{"d_model": 256, "balance_bias": false, "norm": "rmsnorm", "tie_embeddings": "early"}
Below are experts of layer 7 (counted from 0) of a mixture-of-experts language model. Rows are named router (the router's row for the expert), gate (a neuron's input weights, with its number), up (a neuron's input weights, with its number), down (a neuron's output weights, with its number) and show model dimensions 128-191. Each number is 128 + 24 x the weight over its row's rms, rounded and kept within 0 to 255. Numbers have three digits each.
After each expert's rows: a language model's description of what the expert responds to; "mostly gets" lists some tokens that are sent to it at least half of the time. This comes from a sample of Wikipedia text that the model never trained on.

# expert 28
router:150159109134096110125153108105096144115125128145110117149120148157145107143105162155118159156142151100093147125107148134119097100108127141116117106152152103160087171119159168103130112149118120
gate1:169133112105140110124149136114151134111139160151135140133121191151165119124138128148118158128128141098109098128107160108085101131126112147144150169125119124140115134119133150084120131157102127
up1:153132121119121145117141132131136128091114098104155137148108182159125093093106130138147092137129089157124140132141162116157130161169147100158163154114127131125114146125162126155115167124111092
down1:121154106143089149144137130127122112137093136148139107142094164148101107150107128130125169108126121086132154101130143103123141145129117132094086139202107121112109151130164141065173153157091125
gate2:137126132108121062150135131106091146140096124148125155128119171081132118120124121105079126137143130132118095113127105143134124145135137148130134111162121080136113168102195122125120106180119066
up2:124125132176134196124169153118159103142130152122131113096111156128106176157132128115140148096100136094136184133148124149115120117128091129098140126124127185129131173123118151154166124060124112
down2:128157147117142167113094133107057122149117135099139179110145149145124139128117102123142154153104087131139136149166142134097078098132147109147089120130105130104140135164135153104113110116150119
gate3:158152106119098112144108107102106155105122111154105142151082136160163105121114143155147150148172149103110152138103165124123107099102117113099144153105139104149098169153153146107120134153089113
up3:158148106118107108145106100091130158124108174152095108150097143134123105135116181167116158175153138093101108130127138118095099114098111113122182132108167114144122132145136157113100054116109094
down3:151163118140113162110103114120142147137099149102110105152093102116143115160156147155099112112109137097153132144114109103152087100148159100146146155143094157091094147112110130136104142107165137
gate4:150162105103127123153122142090137107102157152170117155138114097137132082123123130104156161158102156124116138104103183094144082085114124140113119165091170104138124116119134139116164109131111118
up4:102109098117090123125107110140145096152118150138159138130128095094103127092150133103134123111110113146107148103116113111106136145164114101108150166117163128109144096161125135127152139083123083
down4:133163133140113104097190151127092102160116093134134119130108094161134122143179111100110139141138104119153148110117156186141143136154102101149143096118099079107127120156135119109116092095116065
Description: Articles, conjunctions and prepositions in parenthetical or list contexts, such as the, and, &, the dot in e.g., and pipes.
mostly gets: " &", "towards", " /", " (", "(", " off"

# expert 17
router:150149120140104114135148081108115154093136138172120152139122134145166113156107152167120151160135142097111155131104133139120098097121119138108131093132137122160100165132146188130124106123127117
gate0:136158105149129087096142099109094164101115144138100110150138146167148098150110109159108151158160148101100128109089162134141109099148145154097105167156121097159099151109158150104137101145111096
up0:136141129150172108109167076126140162104137145130132096130150176160105086146146129123115119119139162103103094115114146136160143160182118134088140159106089105123097138103145142135147104149102083
down0:161131139146155153145108119153146154150164085069108160131110177087103138131150144127101114110162152071133141147118136155110157143139165154154156167099126092114150124109131126092160150156118126
gate1:158144101152116118135114153153129160084139143092070105156078166153141143136126155151106139167150138102110142118113117165120103085126121173121129163158123089157108141118155138124152109172116083
up1:167123106148120115148127148146134111110121096124096136144115124101084108161118145170148142176181107113140140137098115169130119080116156189136147160167160114137099150126117128115137122120108120
down1:157120135149161120181143151185128158128092129120053125137125145144140145146092124116118125157120136149158109124102145142207147092121135153110145140132133093116132141170135117147145132103132128
gate2:148153122116105108145140095118112145114077162135122129170091122158140150105119129143120162145149139110163122140105141116162120140184140116144165142128132117133114164130141121086142139112079101
up2:092152132091145147163158172134143112134159142100140130130100101127108161079140137104137080105135119149138120143125109116129127131097160109159111081110129144104157101120139119136102162087113139
down2:160159127117163114137117119144144104128101111148077142090153146155104137124111123151120119146154116077144107117145158112134149117138071129172148074145131142131130145152130124108116126104119104
gate3:142106113163108117105104109177160175113106118157093131151106123106103108165095126155111163165151150108111153143106186167110135103140113144119104176163145085162125173127154134104155116153102084
up3:117124170111148144149100170130161082110093123092142114077102160133149128137179108081156130112088093156123125140149117125136183129147168095127122085081088166102120132096112113147154143103118139
down3:124138130115135151150137159108103119137118100081109130119116087093127109151178166107114147132149147103138117139081098147094114108128159115110107169085116114162093097106159133125130146093169143
Description: Prepositions and adverbs after verbs (in, into, during, since, across, off), verb endings -ed and -ing, and motion or sport verbs like played, entered.
mostly gets: "In", " into", " during", " played", " off", " in"

# expert 12
router:167152111146106109123153123104112150107123141163099141153106169157148101159096158159103154165148144099096153139092150135138095097114105147113121116151131097170107156137153152111140100153115116
gate0:142151115117109103140190070111120140130105118160097105112087133159135139112137123140100138129125168116111092133102137128152096070173091144095124160143129091136098148083124149119171114111129093
up0:133126128102150125129080115134099132138118114088088111139150103098111094118137150132116156117121129105104115108105083108136105136180155143098134179164088117151100163138137156118136155123133106
down0:136122138127143125145142127072099144124125128091115120111086086151118181157139154155133092108079140119105133145119144119133103132132168106124115103136155117157125143085130144168143092165106114
gate1:141129104173126132136138138081130129104071162131118120149091147177098124110095093133126138133156145138130156164145174179117143127144130133148136152142139130147131164131161158101151128123111068
up1:122138102098129156153109083166175125119137097104101133124127128107169137087147133133105132127156148114097098113117110117172157179163127131132124090111154153105126092129104134148115094139160125
down1:141121137117135106139181157139088149156125118095124130120166107072146103100171111110133093088171152162109080139151117181068143150139098167145140131094133090123111138122136164094145104116160099
gate2:137157096134126108146150095115096170105131119142114136153116136144154115121089155151107157147129167143119155098108157129161114116108105147114116146153153086124109141161156144106163116094114130
up2:131135124133114105092104090130142095134098127131169079098167096091103127121161109105158106109109095111134115169146109134125145143150158149126143118113143159117146133109130092148118131158194117
down2:157138115169115148148145134147127151123147085168134118129102135120091127138122140133116122077126093085109146134150160135168106135106110168085146150115175131166108119108118118095105136080145120
gate3:120138122121089143105163107112171131092097140153116133135121166152162072170098124147116130136111164132086137103102210154131090109160121142150118105169117103129149119129121145096114118134119124
up3:151151105114138153192157139130097170094090133136148164168181120093154133143123118154111124113117159126125126150087167131156116089071105111134066120141175126128108113111109127099128106140120139
down3:146103128139101167126085144141139141085119131133112071134087128103130158141132141111130155087133092104141137145159125151138108125101126111150158148167125077129106097154108108130139086106148122
Description: Final pieces completing words, such as -ing, -ation, -ology, -ical, possessive s, and year digits at table cell ends.
mostly gets: "ical", "ology", " football", "ation", " km", "matic"

# expert 26
router:169152108148108115132152128103110158106118153151099136152109164154150101153089165156102153157150147099100156160100153142135095103137096149120126131147131105167109147157153151089144097152110126
gate1:165167109118114143119145142147133176117131111135073166147138128155165087156094110125127157161170166141099109119098131112097126124102105157133131110122171097151131121148167133119124089108143112
up1:114161148133149103125107139138079145110160107112097158135177097131120121103133111125150123141149108144144075121169109080157136123131110141117141113091117161104164129133144130142101132099114138
down1:166134124144136170158125156119144094141115122175174129143061090159154112120174167107130110093141193106082154122116134155153136131146123139170116129147136124126079116122150141129098139113141133
gate2:127165123102107096162141109117109131090140152134131068147084103137135081115121180166134148139126131088122118101126138117081129114090143170094173154140146113137119138101161149099124081164123109
up2:163141130143147078133120127135175141141087158120083137166057180123130104140158153102115107138070146137148143136112176118139135119120122146098138112164162121106127155111160121117119071120182132
down2:179130098112146139107155105096115133088120133130093121110187131135134161118101160105091107090163105117115097117091149126139109105144153152150107102132107139143149146106116084170164140159127126
gate3:148146125139131127091123110138137136127120116169126150140114137144129108131085143158141144133145152096087150124146117113137088111139079180127147095145142116128095154138142142103157143161110091
up3:131072118171108154093120109114139132119104121130142150162099154129127151141129087094149115129144110122145123116154159127158152143098106110126095119124117130122138145105120124088125132123137125
down3:125123136141140134075159149127129114091117124136131125124153133129118141149123125119136115129085089147163126141155102147083132107135132097137105160109127124129154131107080110152082151166092151
gate4:169157095122121078168137158126117154145103085123124150163126122147160103166104152179080160146131178117104124118128114113108089125153104151122155108157182109170084155122173146136123134138105096
up4:147161149116121083095068141162145101082141139131122105147084112170145101114173102101155130124157124127160092140141168133128141149176201151123144136133122122121127129104132104093111149106119130
down4:131139111155115159164088098130146141111122084105107122156109152123144145116113160100154091136158152126133162117163145123166184141149107138141141144128153137158103112119112089110155152165118131
Description: Closing parentheses ending list items or titles, table pipes, colons, plural -s, and group nouns like team, series, program, systems.
mostly gets: ")", "†", " team", ");", "})", "\")"

# expert 9
router:183139093144121099123150120125124146115127124151111138143117131175130123136108157161113171137124155097095133153117139132118100082139111148129132134159150102164101165124153151108133117139134089
gate0:132158115140108093115141121128144142081118133156100142157123133169106063151099145147111161141132152093126150131102177134166113124123130157136116185129162091147125126175133141148149156133115125
up0:127127120136109118110121109119123154140106173154104170094112154163137106130161093108092111163177143113126084156117085105110138129147145163144101128148089117129129116121158127119138138152089135
down0:130148120089129147064141110146124130147138160125132187079132128163157103108136090144080132146098110100118168139137161152135158176113159094151132157161112111110157105159118155156123116112122132
gate1:151151061116112174088095124143120164113112145121107113161104155121124098129125120113142150133142148119098098147110126159124149102145140113085147151139143082163100136130161152122116113134112093
up1:120113176142162145152133156160112104105117094119159140107110140173103102158142165084128170116148149101117147142172134105134117169137111097147083119095143114135141109098110151140086108088139118
down1:135098146132140118115158113085148135154102129139126152121132165124120140143111123146089136134136130135137153144118083150149000156110091145100134111125118146082154122217117125139140095140105093
gate2:178169105116095136112121145144116177133141127145105164156084140115144119118103182154102103171143116105120108117106122140174076128122071138098142073145135090116082139145168174094110088153113145
up2:116142134141095159161159148145170145115135119136106130156146152133139143107113144098115130136148090139177118142144112105134157116166074122124168107118139113112113107102105142129119124109122173
down2:112117169110087115118160141140080085102125128123155098108103123100086117142122115108080144163111148108100149142111107097063108131121107084107089156135144136105079119134118177159120140132128109
gate3:187122100132117121126133111121091143140144145154106125154121149163132156102090181115138149136130134133108094101115169110152126104122145177060124135168088098130108136145159140129142113118105097
up3:117113093132168076160160111131139120130143088117162176151143143156107111134067134126153125151102145046136126102136114131111136125118168107143122127132184129122152157111102086104125135153154165
down3:104131102127129125105090111141087131121121173116092131127163112096111103140150093141100120173119108112152134105136105153110139151131144122098156161151118100111149071135135169148084126121117192
Description: Field labels in lists and infoboxes like Density, Died, In office, Episode, plus connectives such as when, until, who.
mostly gets: " ==", " until", " when", " where", " number", " /"

# expert 14
router:160140113141107127114151123114105155105110147166107135152104178154147103142090163157101152149157150101086139135104148142124099105136095144117118128148132109172115147143146163107141094153106130
gate1:146149140143117103135108144095079157071140109108111097165153143113160087149149136131097176131140178116089148153106160139142133103082123123109118112123112100090080133116128168125144095153140149
up1:096127152116114091116088157153134090127153160093165123101113107130122122117130139097137108109118124154174145171116131141099125166116137123108093147135107160128164089108135126155125107082147149
down1:102130088182095101116080130123153141129116135092127145182093115180133101128140101121116161109182106102097108158083142125125158129099160110062132146137099133113116156130110119110126117150116109
gate2:170163084155098079157088083155089139106161107171126122160117140168103101111121128150156158164159163098121125157118166129141085118111118164104100156129133087146092126180118176124147131102121171
up2:133088139105124135119091148114130116140136151104145079112102155104133107087158096134175094151134115113155123124125138157108140109167101117152152121141120110097152122109100124110113094116123108
down2:096148117135153122113118121118160160132113116154121041118103081158117126146133119137127119159134155095126125125123151164120137023114162110128103106161100104116113134132120124145140114126139127
gate3:159136107142116128148178133134133149134125140175144155137117101145127124145101141152128159119117132112136097153088164133151088111101150123092121122140099108142100150110147125117158123118115114
up3:125138098114104170081152120087151108177144122165140144123115136108128108126104135114139140131105110128123143135134115134134173135137156138101113142101089125125129138184098128134130152122127127
down3:175126163091110140124137174148145094123121143128150120142128161135130123170079110119103149109111097134129111153100125083153139077116105157140113110165163144126152149123151142159122118117099108
gate4:149154095158104139156118116093132137091088132164114122154145144131147097160097160154078109175095188122093152151129153170115120137092126127100150109123142097167134138130179128123137113165136145
up4:134153115131092137092137138134142133123122177156107169159078167110131079151122147133137121107188160162109117093127131110126157147179116153107169162093116145141155136156151123181150126160094147
down4:153167119104150099106111143138111122113121159108137133132137116125118109113100124102134085161130101138128115121109140161134083167124153117128122122154125135126103146155091127131149100137148164
Description: Head nouns and noun suffixes like University, School, station, years, Battle, island, -tion, plus percent signs in tables.
mostly gets: "%", " years", " School", " University", " station", "tion"

# expert 29
router:155159122125130109116146156091118159111090139172086158139112123155162099164104136149112149167153169123087151128084148142139100087121098173123144125153125109161108150133160150128130111136135114
gate1:173149123158114136133091138097104142110107158155118128154110094133165111124112109146119133156123143093079132131086170153106098072127097152103172171123117124136093131127133127125147155146109108
up1:149129100106157128148112126107133155102090167128141148161154148112149114135127123125164104160157120146112131155160092138120165147094160125164115118097130119160151125142110124163101161096170119
down1:174143139125115129138120098127165166111117105116162103113144114171121117110104109127138101128125100161106113153085181122122161120132137140109183149097148126131138123151098130144126120134110099
gate2:171142115144110094107148116125107145132083183127087142138150128144106110152093136175130146143126124104121154139125151137124098120136093154111155145168147125148133166109148138126150112138123119
up2:124140123104103085097143093170103136139107146095146111137110177099084102149108118162137132158121110151093122159143150140107082103152088110082154151133146139123113117093173144113109128106115140
down2:099134085178112159144109119093140174133115137133117145102168122158105131151096162118102122122105172125109109165100160151158100154109101088131163153116126113110132124145105082121151131113130135
gate3:128128107152102154141142136110123133106146111128149110156099144160129138132106159126135144148141151095124171124110139172139101096126124137128125124160129084156104154145159148112163146153095129
up3:135126127101151152138094140125101128106139158138144144151136108138113093121121094089167089084143103131143132082170093109128115144144140104133102153118146134164147117098101135136157121110137112
down3:091093114138154167135123147108136159147097132134133101144144101116127133160134144128106130107140133105142162131130095121100155128099116165123192152067099110104149107168134104112101146106127136
gate4:147166097166104081115132114107115153122128145116104093122123133141141114143116158139104133142135116102122141164116158129120107135148104136111119132171170104130114173145166136094148108120106110
up4:156157115175071087140160106127120145125134144169103126160123177141117085143115146160125142138129158120120148126133112111154093140136134129101101170179130108136122148122141134125173130127114115
down4:129100127133163145119106159147101134176130131138111092139157125093158106122184162115137101119118159102129179149131119146155115164108111102152151139141095130121111163148098131118094111118186130
Description: Opening fragments of words and names split into pieces, such as can-ning, gun-boat, head-er, Ste-pan, Do-cs, and short words like de, can.
mostly gets: " Do", " Vi", " Can", " gr", " do", " car"

# expert 13
router:165147119135116114123150132103104154114108152164102145148113165161163100151098154154101154155173146109092140161098153131132101100122094150132129120149133107173113146141147156103140091146118132
gate1:146139079135106114106139102128099160120110124124099092167091137160118089108112178170127141143133141142077116112085142149112139135082135126107145110162155093160105126130141136155168096155114125
up1:131158090161122094149152100135111146094115085116097138132126116163130106169102157155085132155164154115094162129121135135114111115114108166143140129155149110144116125121136156154115092151102122
down1:126119114145158099118114150156099154091149154108107135136153144094116145127104117117111149128139058143121134112171119103093134114141121143091125142171137145107161150149159132131108154097105143
gate2:124098094165085170084127121108164142115138136151107137134090136155141134152102152169146163102100135124118143133108107108163113123133122139108128142165139098149091140147118128115152135148107106
up2:117104140089159145134100113156115099131167106123137170132112135119086113087168152102148133117106112158115094110135132092127149111089152090101091152130104108089139120094107126100088113106144120
down2:186098121112152189128138146126152123094139123150086127139102118131138126151116171175118136144138150100155119122110145131133178156135169191102133158120139171111140104100096110139141137150077118
gate3:118132092132123125123154105139158150119175138090125111138125150136109127161140128151093153125115149112126090117125133146141091145140150135086149112140137102115105123155156189166141160100153162
up3:102106136109098161138134151107120126126116096136124149123097144097119146105110182100157099102079099105188073160141113134140154100123104133083140108119116110100134133131140141123127171132121116
down3:134115104139086108125114154141157127104158137152159087129151114130122143141155088128111181144111109126138150106098095102092163118130122155122135108111113138118138126172129149158160152108168113
gate4:167159117145117085117171140111125144124139155132095142154124142143118128125101116143107153203133126115111119148130165154120089117110118149136114128124144095173093172153139157080127126124146129
up4:129086154117123133116109144138158089154142154188163158111115094133110164107136105101127109105106093140168131118117152145099155129149143135169119075102125171142138142126138109127141118119137099
down4:131125113137152141165140104154162144138160122099082173109167108123127110116186174113129119162168160155161118150123085098127133127155135087087144141088108137129173178122106143119163083146124147
Description: Common nouns ending a noun phrase such as film, song, report, estimate, record, plus mid-word fragments and digits in tables.
mostly gets: " film", "cre", " mi", " record", " line", " station"

# expert 24
router:163154105153096119117160115138101160107141125165098132158097141157144100133101153160123157158145165083095154129106161135143096099118113151126116124168141100159101168145148171101120117153111106
gate1:156136098139110118148135106100095158143108137149145106169104112147144071130110124141149169145110141100106153151124139145109099079130141112122130157176146091165092172137139128117126150148109132
up1:111147150122119141172152147104129095138141151131098159101114104172129117092155098099159105096115126098156130126156124117178138091111141105123119102122145152088148138091096097111136138121116152
down1:134096117118122084151119114126152107183106102098100131101123161141104155079090116099148134116128150137139164112135162120145141108132100103149160099164146113140139122111138123129098077172151162
gate2:171140155102089143110127107138169178112128130109106141131133123151141108150121161165113149128107171085082134148097168147120134106160133196113133140135153122169150148147159142159169134119147109
up2:126133121128120123161124145165167172135171125145132122114139147107101121105089148129093138148106168119092095144102141123114133155125103143096108089106131164123086085149137128137147110158139117
down2:109125108120147110102140168090095099138174133153123132148116112071117106127131156128136097183103103132123146134121135188136073166076117134075132159108143128109155134142118150130141137113133156
gate3:172151098115114108149144109105073127083142135173115141172082154129132118140116165153107172139128136135098137151096149120128089117085110120121132141142155118144099135130136124119127096125141143
up3:126102186096136156115145137134175128121123140116134103110108176128087088164143092149125168155130140089148158120135156080184097146186103100109133165123126143124130122130136156102134125156118095
down3:150154090134148109171125126077132119160075153097097160094134119117152172119121134112133150131153101132156096112149112123147119109080134214098153089121147113136114153111127150092124130109119148
gate4:122135140166095120102103122109057143109127134148106139104097145137142103173111134151092143121193155108162131155119148170110098092127125202116118136157106114135134133128164127107160119162123078
up4:103125138119098139079111123123158144107127113062132126056147079135121174138144126131124114095103152113157137160159110128153143154106124154118117171155100111091130125106113127168147159149132134
down4:137147083110119130148124119167159123092165138129133141083105115092126119109156125183162093119088144074148132130081167156126140146114098091085101093109167130191131108130131150101112100119105112
Description: Common connecting words and punctuation within running prose, such as of, in, that, commas, and words like several, during.
mostly gets: " well", " Coordinates", " during", " several", " Occupation", " many"

# expert 16
router:148149102144102107128159094109105140115134137145113142140143148141151109136112169156134149147129134090100146126115148134123091092124126154118122109142163100159107139112163180103121111147114129
gate1:128112109141107121121137106109141146094125142128086172155082161113135102145097142162073177171116163128121129144084136124156086103127102140104154145136150130143099145161121150129117102139131095
up1:133087088087125139121116142149122094098168127172113135116160134102130129116146156162166094139092132139139175067127132155094132101132147112135073069120096151108137135135112094148145134126139102
down1:099117161125129087107097079153144157124154147157095086146176134107112138098182148139170093118126152137123135149149144158129138135104148147138105092127123120111121107127143098138117181149163091
gate2:150134111140094114137146151122118139074137132175097129150093092111157089157098179116099147155159132113119134132098150159096081107137107126078101145167114130160123146151154174137140125148111130
up2:104125109089104110080099146134132125154128146109150124140134154154117081150097116113103164139127158146112097160138168119173121129147125159151108085144116089134158129167133123106084150104120134
down2:133122110120126123119144099140131134147107117132139121130123138141134122121132147135106130137134154126132149146136138107142130154149134147137123157113123138128120122129132137109141143135168106
gate3:116126121134113120141154139164155161091135121129083175151149127178164108137112132165156153176137136123103115105109134174108095110117139151134126140130135114158147151132147146103143121125144104
up3:144143146158095106147162127138164115120149111118142127130081139122104099129124169159127124159150156113098162106123141165162165073131151160134115154118116154128084176153160126166114116131165156
down3:118141110115156092149160129140155128178154134115136157142119124195137134114155150104149208045144168154097096125164139136097130084118128128138114105110127147138147065088150112092159148158085160
gate4:158131095112107151085143126115093119103109146160101148122096143144162108158109137183091179159132135121113148135126136110172075103135131158114122121147129077159119152138158150113118125165133128
up4:145182137112101103124095133151156172100044129134126165138119140162124125156105143157168157117165167124089107068143129128142166095183126103106094154126101103169107119107135140136102147146122116
down4:164129148111104137148105116161177141123112133124126112112157152153122095125142149138147141138115158162145153111130168123156133148136101091143103162145094105134110143138135135137140128138169150
Description: Prepositions and phrase openers such as in, into, to, at, across, through, joined, often in titles like "1840 in Wales".
mostly gets: " sub", " into", " off", " joined", " Sub", "At"

# expert 25
router:160155128139092125139148138096110161113136131151105126152128129151141107134084157143100150144163130092103139149103145140131109104121108146126116121163132099189117150134149165095148099147123125
gate1:174148081127097129117143116103107112117095151110136096154112136130159100144123144130139136153117125088140100149109149135157143094118095135083139161179141124136105126115145131115135113118100128
up1:092117143116136172089151141097131133168145093114123140111156103091097143118163088111132095111137092149156086088131089106104169134155123078147132098094128146145138112118117129167111171083117164
down1:155092110150178118109160113153091112109136113135143151122095140091110165111123135151137131100123115126142152138144165108127102108166135104138143075090142132150141138122118110135120132109112099
gate2:147167139116131107135158122089101136115134155129105106140106101158148143139105162154130159136106141138105151151121127162131097098092106117077142128154173110157125135172156124128159113174105157
up2:143127131169119108159122105152130145083096114121088159143111127135136099149095134134075139125161117110114159164117189136188111119184119149148141146133124122137127157089124137139157120130103100
down2:140122137086137145159135096149142108120167114138115141117128128109116140144185137153094148175095110112160118124121175118109097108118102110157143138088150125133168155101102146155117113178094070
gate3:109142125143141095101105126098145136111129115125109112101120130161148122137125159126115159163168140143131167107097140134171138107133097136086125148116124092150123124132119169145138112133106109
up3:090118152085117174098150153126131108152166157124170111079111145121114127086131135080105146124088100154136101128147126117108118111151145140082121137136113156089099116141102085127155139121176109
down3:178125176140113142155151130119094140145095087086150079087118114151105127089128171110100107109085122123139125091155144109104123113144126067179090086136151148096137130149152136134141153126120118
gate4:137160173148139093143143094133109158100119110121118159148122134157154125139103164133075169149084175098112130143142138119136110119123133101127131124153127104128122142165139152105128072152119118
up4:098097108110126135142094156154171097142145159095169102120164101105148158106153104105152096104114105160160103099139109148108144148106150132143160142132103160098144097130094089160153148136162149
down4:159157170090080123110149125094155123152091176076111120131155097117132169171095120125148114118096105163132122079082116146112139112117139151129116145101108177117167128141144131136132142147117150
Description: Bare space tokens, mostly before digits in dates and table values, plus hyphens, dashes and rare symbols like ^ or /.
mostly gets: " ", "–", " c", "^"

# expert 19
router:200150118140095149125137127121110182114117135142079116158109154147138109145067164154084130144161129085100143155107142136160110097125118144127139116159109105197104159133159142103137083133126137
gate1:130150119111091091108148118116096131087170133145140147143128122161167111121106150151079173154143141134106109148102136098088110096076102146120106128128158081151156133131137127118113099157127122
up1:157130093131079092156135156108091142103138111145119109111104154172145130159102107095138171166127151144151125112150124092105129122100124145121098117155162125153143130114115119118140138083113150
down1:163152153091154131151152126104137166145122136128091121106168156145125157147102098151136098125113111097111133117132120140101151116138129121153163097133139133128122162097134110076156139100108090
gate2:145152109116103087073163107137104168112132130147094120170112139157189095116070143180158148126139163099128168122123151118143122140100085099097119134136138101114128110146157206109103095173125106
up2:150155152134101137172087155146085153137099120128144084142154112054147079174102123114103175136123144124089075100092145125108122156137141153153131127158100104137117134165154231117116145095181123
down2:143133118154113115112142108125116126146130151128126072155117140137122104137117121152151127122155135120119136135145125144132137124147144130150135119114123122131104133112197134127148115119136119
gate3:105127094135107114132158119105130164144090165135108128136129135119156118113129114106127116124135153115097105122099156157143084145122101145141114106132140097156155127150153255093135108172113129
up3:107101120136125139153140120094116164105144087144111151146146111134142147108129133161137171135127167101119121123118137099116112139134113115113117109116116101168133120109137000118082139145145133
down3:129133134119114121124150127130119146121137163128125148133108130109132110122113136125127125139129114140154126119118129143115125140134127126115131118141114124113070123130207125136146116138127140
gate4:104160106094095129118132137101111135081146139160110136133112129156135094124126159159126151149140187148120157126113157119113091104096091128099104151164137086147129129141161035097153112148127103
up4:109132145076117141146129124118120139102104120130116127131102140080139105099127124130144146126095167134119119116114143117110108112113118119152122125126135123117091144100141042106057124134148105
down4:147115094143103138079137125115160159149129122133090137144100109125126116121117151119099112181160118133108124130112136081146148115142126134109140138173115102096105130083150132100194148117136099
Description: Full stops ending sentences, table pipes, line breaks, semicolons and brackets, especially closing a sentence or a table cell.
mostly gets: ").", "|", "\".", ");", ".\"", ";"

# expert 27
router:171148114153112129116145128099114169111108150143096137152096153157149102158091167158099154160153151095097143161100151137147103092114099155116141126152129105174103165142156160098145119143113117
gate1:144147133165132110138150131131130158101165144181137117130122151133130113134084135140161151163126126093072120150088165153128085101079097154128117164123146087145093145148148125121126083149123141
up1:120167125096124093143109148092161167115134111137086135118152101125134125091115164114103170124095164126107116166090138148153109097153153116139110101176100110157078155161145118119138104128162146
down1:075146106123077138133136111137097147136102134185162113107130143126113101129149165112156119143136146120093133113102148160105085128120099147136089135128122126147148090185167138072101122156114128
gate2:152160136138082096105116086115133176103172141153122147167116096147151109148101127153111143143097152118115118137097129120124126106117122176125117128133129100112112174137132154119111136147121101
up2:151108127121124110150124137117068143153142171139081142125166180148102099157101185161173136106149116127129107093084144133127100144148145131141125111154120079158114105156129129134131110176146119
down2:147096148123131123087117110109132133135138119162112119085135108130145130122102110146116133145149127109155156188116139165141131162124158147142152091112114134112111138119120133121097167098114117
gate3:150153089164141113096159104150123157098137102158102146116101143154163126121115112159109154164111149107114137103106105139142102097098151142087108154117161109091090141097105160099114136150103098
up3:175105135135164132085118077145113152130111126152120158116140169130122136095163118148104152168116134095118137135110100142147112115101178162106129111095174130087094142105088147117090146141093086
down3:118136147152113102160154103155100152104095149098149108090137129108145159141099160156146101099099098110126153147102155095136099101107106161125117139154096166101164159134159142109104108148105098
gate4:139153092141114131099109113104124145133162158148075137121120136150132081132078137142129157149155104121093149137103097131179123134128103126160135143145130103143132159105149153116123119169099128
up4:127094119125098118109077160163113162091126133138128109152099091099161133163092137152120152125088114095127135115097168133138133163096159139099114146127118113124126114136130136112132154135091143
down4:128148061134103116144123089131125138104145112100116131160125154177126111094125163118107149101124101138093115121109129128118081101129118149141137153179115078125140161124165150068132160140135140
Description: Line breaks, periods and pipes ending sentences, table rows or list items, often followed by another break or row.
mostly gets: "\n", "|", "\".", " Preced", ").", ".\""

# expert 8
router:152153116174070126127132116091113157099110138146094131146090126164166092142104136153075149135136152106099141148111189138146113105126116160117119138186130092156118142140189148115152125165091128
gate1:169152097171142124128145171138103178116138106148112152130091129141141093172144169135157173147138117075110099102112148150119084131115133133143136150145131122136137152146157155142102087171154115
up1:124102157148104144122140151136132120121139172107177143070101146128142160119153140144148116103123134157132123146135119113134135114111118124141116099130066174138127108133110080077152169125138123
down1:096143138168125104109109132116114133150112151129115151105053168104084147137133123117111158108108181111128160104134116144090138222114144159136124144115130119086103114125112099103119148088130126
gate2:129158120162134157134112131094123134137096190140130067182129091119187130138136130123144137118098121119120115139142152087130119139147128142112172117107122131166139124176152121121147138179134129
up2:128145087113127118140182126142155139136130121084159170188149140143123148108119081125134114115138150139121190099122075166088136130138120108117114147113128112110123109130147140064149115098150181
down2:130097174141116127161139123122089088118134124143138099107154168130123144099124150162127142156097129121149169152103135117147111132110146179166102101126128117154126115101125131153129074092137131
gate3:144130094148121138145174111104101149115131112177124096144120160105104127159120195141109154143123159137106153145122135117122108130105095135103128151130140119176101159166131173150116080160102107
up3:104162114145152171105146166082132127118108136128157168141136133103126169100144147162152123096131152146127176102141105128132154132143120101112109138080119117106099108126152112090107097160094136
down3:128124105136141143114099161122113153108133138133122144119098097145088146088120109129166134123170144130107157122125104114102145255105112124135073092155142128144142125087121132137146123126150099
gate4:128102091136133099112150082129155136103103135123107110164122113134141098145122121140119135141166158150124115137126160134124119113123130147118097146138162083127097153107155148128109149115126068
up4:178103110112087096135099096161130137124122138171100165114104148141128138115088122114147120135092147098107102140098168149143137126182118108125137174185082101169146137154103125086147108140115166
down4:090104137148135115123109109154133114072127111173106135147097119151136115105116127119156129134163116141172149106166148141135138117165119147122087153124163121129141121131126136132127140133099128
Description: Auxiliaries and function words mid-clause (was, were, also, had, to, and, of, which), especially infinitive to after verbs like wanted, needed.
mostly gets: " was", " also", " were", " not", " had", " which"